Weights of a small mixture-of-experts language model, trained from scratch on English Wikipedia.
Size: 16 layers, vocabulary 9487, 64.8M parameters.
Training: a variant of SOAP for the experts, 268M tokens, 8170 steps.
Below are experts of layer 5 (counted from 0) of a mixture-of-experts language model. Rows are named router (the router's row for the expert) and show model dimensions 0-255. Each number is 128 + 32 x the weight over its row's rms, rounded and kept within 0 to 255. Numbers have three digits each.
After each expert's rows: "comes after" lists some tokens at least twice as common just before its tokens as in all text; "gets" lists some tokens that make up at least twice as much of what it gets as of all text. This comes from a sample of Wikipedia text that the model never trained on. Tokens count by the router's weight.

# expert 92
router:126099117097140099124171154161108117193119163092076119154059106091152102108092121156128169102119099120156100091155159136090076129128125144166095162132193101091139165145085125168151076157120170144142106141103138144160098087089154069050127117119125138038141122145124155088095198114108153113157162179112144123184149100077080122154093122111164138113128105094174151146176178112095105145119196164124153135113136185101186086085120150133142146123143184118151081119155093132164116114121174111122143087159127103128125160115133240127118125145082122110061087130150109091189134183136170155079023114143118084139133145163134113145117140119142107066092124154073180144079157079064169074131126126127081109153138130064091130156164121151123124188115127099160113112145154113136120129171130
comes after: "\n", "\n\n", "-", "- Location", "- ", "us"
gets: ":", ": ", "-", "1", ",", "- D"

# expert 99
router:128157205079097098106160087130156145079101113165137174194101132138119159094078166102145113111136105101124098163154168179164084073096070167211117149150092101166140178155170148126179128144164136099162141124146099117162175049087161114144102171142134085169147134110129145077135148167137071112133135119099077157122129105092090097177175139095086158151108131151132103177107083100125157119127159129118131139164128077122045099128064072142125140095122097106104114105156085106127190114114113098179127117117120102112061149112081071087087084102162109116147173174173137124132084096085097180145122150146058132121111133121137109140091110084134156132146174180120161134153112125170081108133135154066160135172159195083169125125123117171132148161091159162130172151126176082173139128084108
comes after: "0", " | ", "1", "3", "2", "4"
gets: " | ", "–", ",", "; ", ".", " |"

# expert 22
router:096161145074109113163170085138185176105082108153133115146188107110094131089121105143164141139106100090131138150106088211123138093171090141169094120151094133084109135178138161149148135170135158087113061103150114158153122091134159131116123113071095147114161174164079154147086138096172134140174151128111086169114200157127173100166125130095112093107096114169107129154077112060124132184162161122128093079167110095093132117115108084126063168117124092111145150160129116111157139083098159168164152164143168149141079078105101102103121078123181099122135133176193176140173078123175070163108127140140072130095103108158069119148149101126200105146113142142077154078107122084107127095173134165107080070154145182167155099129138099187089087164123086189110128142091144156192125135113162
comes after: "1", "2", " | ", "–", " |", "; "
gets: "1", " was", " r", "R", "010", "014"

# expert 52
router:115122138079105132168166082122158179095083116164137123116189147110086115081111141138171103116109124073116146153096097192143118084184081118178097094158113136116104138174174177147156125144128161081123083094134106156166149115123156154123120138079092159119160178153075150122106128110156134111190158112129086157107158156117138062167111134077133102091081116193087119163114124091131106176173158128128063083156116073110156146120084088144073162111116076138142126136151113107155146078107166142166163176127155109170078085100109078081104093100179096126139137162196177157160100128180059157111084132158090123116112104137099123133153086083161092170122152161106164071118117112117125095181128183097100084169132177163152122149138103169096062162110101169100135123085164149202126128137175
comes after: "0", ",", "1", " | ", "% | ", "3"
gets: " | ", " |", ",", " and", ", ", "% | "

# expert 23
router:097134115144128128104167117126143130116135109196067038163188126115173133125106152137128097145096056103097169146175111162079040166137110158134076052145106176132122131132159137124138140120105162134115100132136094151155134123104111132078090099107084126163140098161156131166083074155174124151139149123103130145144114158114135084139169121153073077118089130124166120186105121113147112147156144126090079112084127100117154123073096110097077102163106124180152145145146139091095071149168118099130103157084181113131124094139134096088139069093173125073135061133145121120166093138146120127179122147163084170093150107180082129144168112080109077121124164172115105142142095122046130113120152168064127110139101177189193109135183085057153093166125068164130083101199166126137161111087135
comes after: ", ", " ", "| ", " in ", " (", "- "
gets: "2", "1", ", ", "3", "4", " the"

# expert 43
router:102130130083113107166124109121191165112068102173126130153197091109097122080133107117158128146104107077142122147079061180135148122179105124140087097157103097096108139160146164139154152146150169046117085128155108158153163108163148143128139134108076152102146170167079126145116120099161144105158150127121066176113143161110180096169152122075141092097103115187085142187078115087146122168166136127102075067165152087104132164105099102137054124154123055113153115145130131117152161095099153176155161160136201120143093081142102098111095074142194095148130163174197180144139082108186059169138127119175101129106090090143083145159155095108138132133090154161106152092107123071124113091134154179086096071149119184151160144146165113183117077136123116135107120118130168124183135159134156
comes after: " | ", ",", "| ", " (", "1", " on "
gets: "1", "C", "2", "F", " G", "3"

# expert 24
router:181143088085115110176150095196087139096108140095165097131181128181099128133132159110152165098180131100157168116051120133111107089109128150087140091123102190141154141140086121089156121127166151056162103116069173175150091092197098111102102121072101147137074177098119127139080122121170142117119089069135153209130186158072102114147170102121122145106086161196141137135053140143113123184158131137149092131102051120076089147150090163083152168104124106125124135156151115130106122111139145159155180119166118156144103118142153065104183114148168106152110054184174088194106117132164103156101128055206098071089139171128147122139119135106127087139159190140129140104104142160102149150131136158092115118112119104120141115131116115157132102099130098149138110134140122168149157199131189
comes after: "2", "1", "–", "8", "-", "7"
gets: " that", "s", ")", " The", " the", "The"

# expert 54
router:105142130068115127159170080131182162082082104172141125135185131114099128078142127136169137134115117082140128161087100193134147073189081139171103096159110148096107154171145171148202139148137162065124063117154120159160119111151166141124121134102090150110155173164076156134108141119152137117171172135136082169110194158123168089162098142102141103094093121177115127166107121068117145185157139137110084090170149097098125130134108117134065150119121080128152137143131125097150139066097160170167154176119173112161077081104113123098100086127173068118147133161194184142173052121155068162110121140140088122103101113152092133158138093101162103147109159154095140084117119095117127072159180186109097064160129182167164121129137110188120076160135090188098135133098167135187098126127168
comes after: " | ", "0", "; ", "1", "3", "4"
gets: " | ", ".", " ", ",", ", ", "; "

# expert 39
router:203166135151105062164126139135103098147135096120059125140148105156097129156072104092076117164081135173095121135170137091112103138116130153132094185102167108157234125107087119103152072154125129140090114081127139134168103135137093069146147172113136176114156128097108137116164168073144122145157104186163147105093107145156089101152125119149156172115151131099144121181137169086148126146069175116145181133083157128164134127143120133130159147103197220152121083114151119119148202176103148149144133152184194101107122161120097112117145076151085099074129121146121077153153122085122135183147075198109121132148199168156103145175164153153164098085069135074069115151083144107193176098150147166106080110111127187120118122151172105161113180113132170142125162128104138117137118129140145
comes after: "\n", "\n\n", "-", "| ", "|", "- "
gets: "| ", "\n", "-", "|", " |", "ing"

# expert 35
router:096137137074121140159171070125169173095084111163127131153194124133125116100153112144169117143118125060145128154086101193131155097152094161166102108160082131108102142165146161173199144164145181076118068125143122216164130102138139127139120127105095155101162172157102137128104147110163136111172154119140071169112188193126163087157106129081122090126132108182135126199083133091119134196147149134113107077171124082118123164120105101131071150105132083146150124176142126096138147095094143131165159158115156140148076090099109110105099099131154076115156136169197167134172094109159051156110104152144074130103085111142064126158145089106172116149101134158093149096120123098103114099169142190070100062181123192166171112148158110162122094158113086180087108122105162116180117138144169
comes after: "1", " | ", "2", "0", "–", "°"
gets: " |", "2", "4", " | ", " M", " D"

# expert 1
router:096134121092134101173103079101117170142186120156138168129137095143165154104165074109124088131089118126137156099093106064170104156165151093158151171124157175087104085159084151131118101165116156191074095068117159125119141149114171135163141158115114162152070134129111154152135170121175149109136129122153128155174142149177170129168160145149161079186189076089135164141083139120133067170085138163163182103082144103198127084168118165126177122121104092167132132083099160104148093140205153071173157059111151173120099129156143129104159177097136094110079147042084149108156087086148111135095138150136111153167094162112103176170124116164162122170133173146160159159084146109120112169161136102125153088158098151072106137171146139061105139144143118152128172080146098133098094142088188
comes after: ".", " |", ")", "==", "===", " =="
gets: "\n", "\n\n", "| ", "==", " | Succeeded by", "| Preceded by"

# expert 11
router:120123098089103113143108122117102107123114138133142150127142154105180153107079114142143226149127083101184138096098109180115118129100078147142135086171137092093177125113134119129128165151086163124108147169124124142161095115081090117089119097161077135141104127159198107188065165186172105156141152175132136212150136140156090100168136069106148064121084168129120195099098133141119161155134135132103101159161109134123209175112150087125148077116092092059175121127138096151111110134165072115098149109137082149120133094122137106158156132116209111100078134132128062161147161137155098064112151144126091196096130152166086108173125082094101098090109132125108086090129091095106102097146161169089118107170174128086134125119156075123110096106137148156174088083062147102101224110149099
comes after: "–", ", ", " | ", " ", " in ", " ("
gets: "1", "2", "0", "3", "4", "5"

# expert 59
router:153124131084098114174154077143112152100107108084109157141180153095088185102177088112180131159113119138082202082059129145149118097134174103144122107128102102121119141098125099161178094187109161090090101094107091156101091132158148143159111155091136183164121089191084185152135151080111136074153096145112126139151138104062184124189084169101115063121130162155123134138071104083159103168137192185153159095123124142159157121116110110085124170103176092152103090157081157115152157134132099122172140146129151069102128080136155105073125126168146073168088128103176155122156109093082086113082143145150167109108161147096104135134130143169159111099151092111134109123087103128150157109186188159076083095138099169084082123142147134139124176194112152181080101161107176140096081132165160
comes after: "\n\n", "\n", ".", "==", " ==", "==="
gets: "==", "===", "\n\n", "====", " (", " =="

# expert 70
router:184147121133099109150120087109158146111098096144156117161199159113129053113069088151084144162047128181084128137136114181153138127175081090143078091179128123168170152146125129174192082114130077082134094151137107141089106101132119119154130191109146128119109185140110133155128172100149142136156144102143167186114190128093155154150140140136135151095147171125117108139110169108090108163143168144134095105092146146114102153112081130116145119135165143159120133145121142107119196146107179108168121107194159055110129117140119055102174110097138105165195100152162110166152086135149086143111039092157130139125101145178089119189111105145167086138144197087107128159073174148131178173127161147101095095139156227130136107102121156192116140092091092161127070126087163089126101125100160
comes after: "\n", "\n\n", "| ", "|", " | \"", "-"
gets: "-", "|", "The", " |", "B", "- B"

# expert 9
router:085144124063173098166173082095121122073099090136112143098179126124100166111086129179193122162094151171050161145106125128121127100163134110186086101152075118149153157117141144148162106146139163105096110104145098139129119137136105127091122156159183110109115162152153119146193179155193136129102134098124149088157166123143180077188157154094104115110155158107060130178129065113178133137168177083142153129111149120092147104157089126112079163111157067148204113128110161194123133115102142168134147125165127089195091086164116074119116104149129086098091145117150146069167117094144087124090126154130106086123161162084110133118113120154133159157106089171071107074096089073142115112185142108155105073088121168144092122166192161179091090170166134169110061150135176138154111159121150
comes after: "\n\n", "\n", "==", "===", " =", " |"
gets: "==", "==See also==", " is", "\n\n", " ==", " was"

# expert 81
router:119080093120149098163129105066176114146163140132103094108148100146151103083144092078073116152103092145101120057156141077099077175099158163161105174157115085143163136162115139152127118107104157183077113087106141127108089134144136144178107149122132179108103092150114159140143145103156138119122114118130130190154151159167136161150145117125093128174181109097173178127103182099110062141084149151173190132097115117153202099110104101180169117094182150088149096026141161087144095140106174097154133089073155155113140175168170168109164139111052114136077115066127133120116132107085133118085068170100130163115119163154110129130163070128161092144101178159138156169088184140107091148167117092134120094149127129082082119179187115123077115211101127166133153084136103153146107116105148
comes after: " |", ")", "\n", " |  |", ".", "=="
gets: "\n", "\n\n", "-", "| ", "- ", "|"

# expert 69
router:179226124131199139144142110149095104103092107168125127136108080159129163169159131106130169147105120116204152145077113143097106065090092168168119104095111076175127154141096124159137135191125164097158135130119129135123129125069160110097176090129162080100147128147147163147089168149130212095134149159069090175130156137138169097148121127137167112159087124089126117093086166112091111126157098185106084118196105172152092143171136166088134156136093160138130108120121102110143098149179080126151223120167155100138124092152109073127134121140152136107106127130144110122099102099143130144119124081175121112107092176097171090129138154074159090108146140136103096124102068087101100193176116082144082151158141061072134156093092114152134088145106158143122111127047157133130139092240113
comes after: "1", "8", "7", ",", " was", "85"
gets: "–", "8", "7", "4", "85", "6"

# expert 98
router:074052088125164144104151163132122152112132156073111151139143150146140090147182062138107128089162075086164128057088102098091096107089132139086214125175131071143175143146098084077154112113112087120137107143139153121163135102144056159131112060097142141199117100114125130156145103182132163130147118103144135150163102125099126135133070175104134095143169086161143158157110076145122057123088145140188115114153122087085161123131169124122173142136132094076069164154089152161149113112152117129141079080094073193080111135110156167141187152148095112086144097105117174101105128148126125136075201130090155105074143080159121127124111132154138118197143097148124177090126140156119125118174125073130154140177143092082120118115130148061082112173125108085121086174177144164124164065141141
comes after: "\n", ".", "\n\n", "\"", ")", "s."
gets: ".", "|", "\n", ";", "\"", "\n\n"

# expert 116
router:132120161056142120160090091104100159153083078137134123175090148161149174100087150116129200085079121147150133194105111174168126103081075134153085077117135076112185157154110076105155135149085173141176152158137097147158111115109123151108088121117123128134168151126105129154118129113145120128161121161151070196091159121168145127139109124109164074159091079147106143093099140117159110159162138090124064091180045097155139185146138085121191126126104107090191135101178085150160136122130098103171145128193105134097084095098122094143152175106155126205142176160122110162072113114158151121141158111163102092118095053096105111169157103116103088067117164125111126122098128088188065129139158169133186165106150135087161105101137129108099127087144117143151108142113155114143121059094047
comes after: " | ", ".", ",", "–", " ", "; "
gets: "8", "7", "5", "0", "6", "9"

# expert 73
router:141156147152137118104115104211149138156092110123097117058130114107105143115068148048127147107131109145176173158104165144095086095165148135116150140163132151105119167165143115144143143117124107100164097117130160142160092098109094104122142165097164117108159141152121177163141118171103147098151136123163111185137141054121121097146130140094065191118101201167112089161147105101118129099160175141091134198124132169170153088114180108150186170184125160099131164103110081115174167132085111070137112132088083115084151097137089126114163071139159126051092165141170138125064105089063119133085088124180137188139134077151114099204136099100128107122171163168105169160140064112097092174152133100163198100160125141084154119125136166127180095199113136167106117137100159148073097113160140
comes after: "\n", "0", "3", "4", "6", "9"
gets: " | ", " ", ", ", ": ", "; ", "| "

# expert 65
router:089151153066098106161162069142190178099094107156134131140199122102131128079130116133165131128115113066140121155104111202125140091173095143165116116147088121096098128173122178138153140168128149068121076128130145200145124109139163129131134116093107161098165180159079162152106130095177137112186164147133069169113183149129175075154110124110115099077096116157108118179095122120126122173161180120120103070170138068094129146141098103131070145133111067132144147152136118091162120064114166154147138165113163129147075051101113101107088079124171099117149139166197179132182068118157055152117123136134077119103093113180092113135128117114176083135094131166095137099094124104112128075158125167108103069170125175154176121157143119181116082164100076165118121130104151145191089141134150
comes after: " | ", "2", ") | ", "1", "; ", ":"
gets: " D", "3", " the", " which", " and", " |"

# expert 83
router:058149138148087120115184156151099168108152193103087161155158149148092133115157168148107156146093119106165154088075109140134125132127093165155133159110115129065185124152151140164151148140175116089172088094140075174144139131076142149069106154147200147105106147191100092140157165133149151131151147153100096165169153116077159156166129170087105101129139081108139166140096106087139115054124156145154132112145087151156118069104109111152148171155056147073094150106072134118158092069083118086182105161121175105133093090150099125089166148146170086118138100134157192093164129157087099184106133180145113136123126174095125105086156156152164124146116116178118161158129122090111141167143154091115063101140122198081149119156150091193074071147090079080172154132144164091156168122142159
comes after: "\n", "6", "3", "4", "978", "5"
gets: "-", "–", "/", " \"", ":", " ("

# expert 42
router:091141146057112112163160092135176181098094111149135126141189122120117129074116112141147117126107108070140124158086102200142135099159077142164106089158077135109120129174142173156211122150134165067128083121138106193149116101127178148109124142089102131100144174162095166147100139095166141138169175140129075167102182165141152097159127121099099099107089132192106131172097104115116147177157161135105107057171118087084136132111119095135076128147109074119140157143125108093143155076119158166165168172126172128142070061119118137122115080102175100110135144177192156132166080126170070162115123120146069112120091094138086121141142079121155124141106122158094170089123121081113145086165177174098087057160151190146170095133136123185107068165107092178124135127105167139192110125110164
comes after: " | ", "–", "; ", "2", "0", "1"
gets: "0", "1", "2", " (", " | ", " and"

# expert 86
router:100160137073101128151067094124109180131091093170112148097123089093107149109092163118117097138071138151080155199168142151154155128118122125163105172131085147106166160161098116131150077141154177101129143076135135114140169090139164086159169197127134098099152171121105154133107142107173050133141131203106128116141131176187165132141114117113160151175114116067090114153151127088167147177093152083133152131100113113204064146164087130142191148101170116173150165060124100127145146179124166124146108179178170113172167132130128116119081121086143108146079162159117100144103131086132127165159161144079089103123108143152154112173094133115131160151084097070152128136089113121209083159084167135141172117097155153103169122119182198175096131079089122138125147131095145109167054104065152
comes after: "2", " |", "1", " | ", " |  |", "|"
gets: "\n", "\n\n", "024", "025", "015", "020"

# expert 14
router:099150132079107124161175078134174170080082119174145120154186147112113127091123120139161123137095117096136126177090107200127153088184080141171101106166092131108101141171118176164214133170132164078126089092144110181147116106144161135110126123094097155099163198161083142129110132106156129086174153136137078180121202164133187099154114125098134108090103122179109120160096125061130142185158148164113087094167139089098118132132116100149061154131114074132151136152127111105148123082106155150175158159138168132149089067112088120107092076116170072120149135162197174128185077102173089151109121122136077122106097122149082120150141094118170108150111136151092159090094110097097132109179126192086086053162141158163145121135145126174118074169122088187109133127103151139184105136134160
comes after: "2", "1", " | ", "0", "6", "; "
gets: " was", " S", " F", " the", ".", " of"

# expert 5
router:148101101120089076166162118085085106158154160082102178133181186103167064144067221099123120135093132124129133124086144072126108091173162115090143153109144091167171137141103145125134109123148089146116096121083113150178116117133136115150110163111156113144147147127186151147185167142142147122151095086111183082200169134122104105157130149128150082116139132163120129124112093096134091135113151151117112134188139125157107169078089089195165179112146135087156117150130184149181178151066183146154127094134129083138101123135153086094150136182079085086155133091145077134183104097165137152081124146134091163106099110165165186170115135072141091142150190105186149210086133119124133166149153090117109140158099156133071126145163196188147136181153104157094085086133160166140115110170106
comes after: "\n", "| ", "\n\n", "==", "===", "| Party"
gets: "\"", " |", ")", "\n", ":", ", the"

# expert 127
router:082137104166114177127139076133119151141093078167104153183168166220113108114111174175152143176166096079092131174111218106116113127119128110131141104148113119172173178145130074122154153130115081100144103175123132123163129152175162105150182164094100045170095135099135127134119191092105114114155114129156109158101141151146100153107133106082128159107147154137168117156121151118150139158158156165130173140120179135120049177111088117127110108123128176155140086194128064151092138116160114176141093093099159111111146140182153123091148145140139119118172176149098125101146122173123217175100180143116160086077126096141102127145094130095145147105163156115147040148151161187108108116140129148110103161136066114156085094063222179176124172108112112174148098127131108125151096120178135
comes after: "-", " \"", " (", " un", "M", " "
gets: "er", "a", "ar", "an", "is", "al"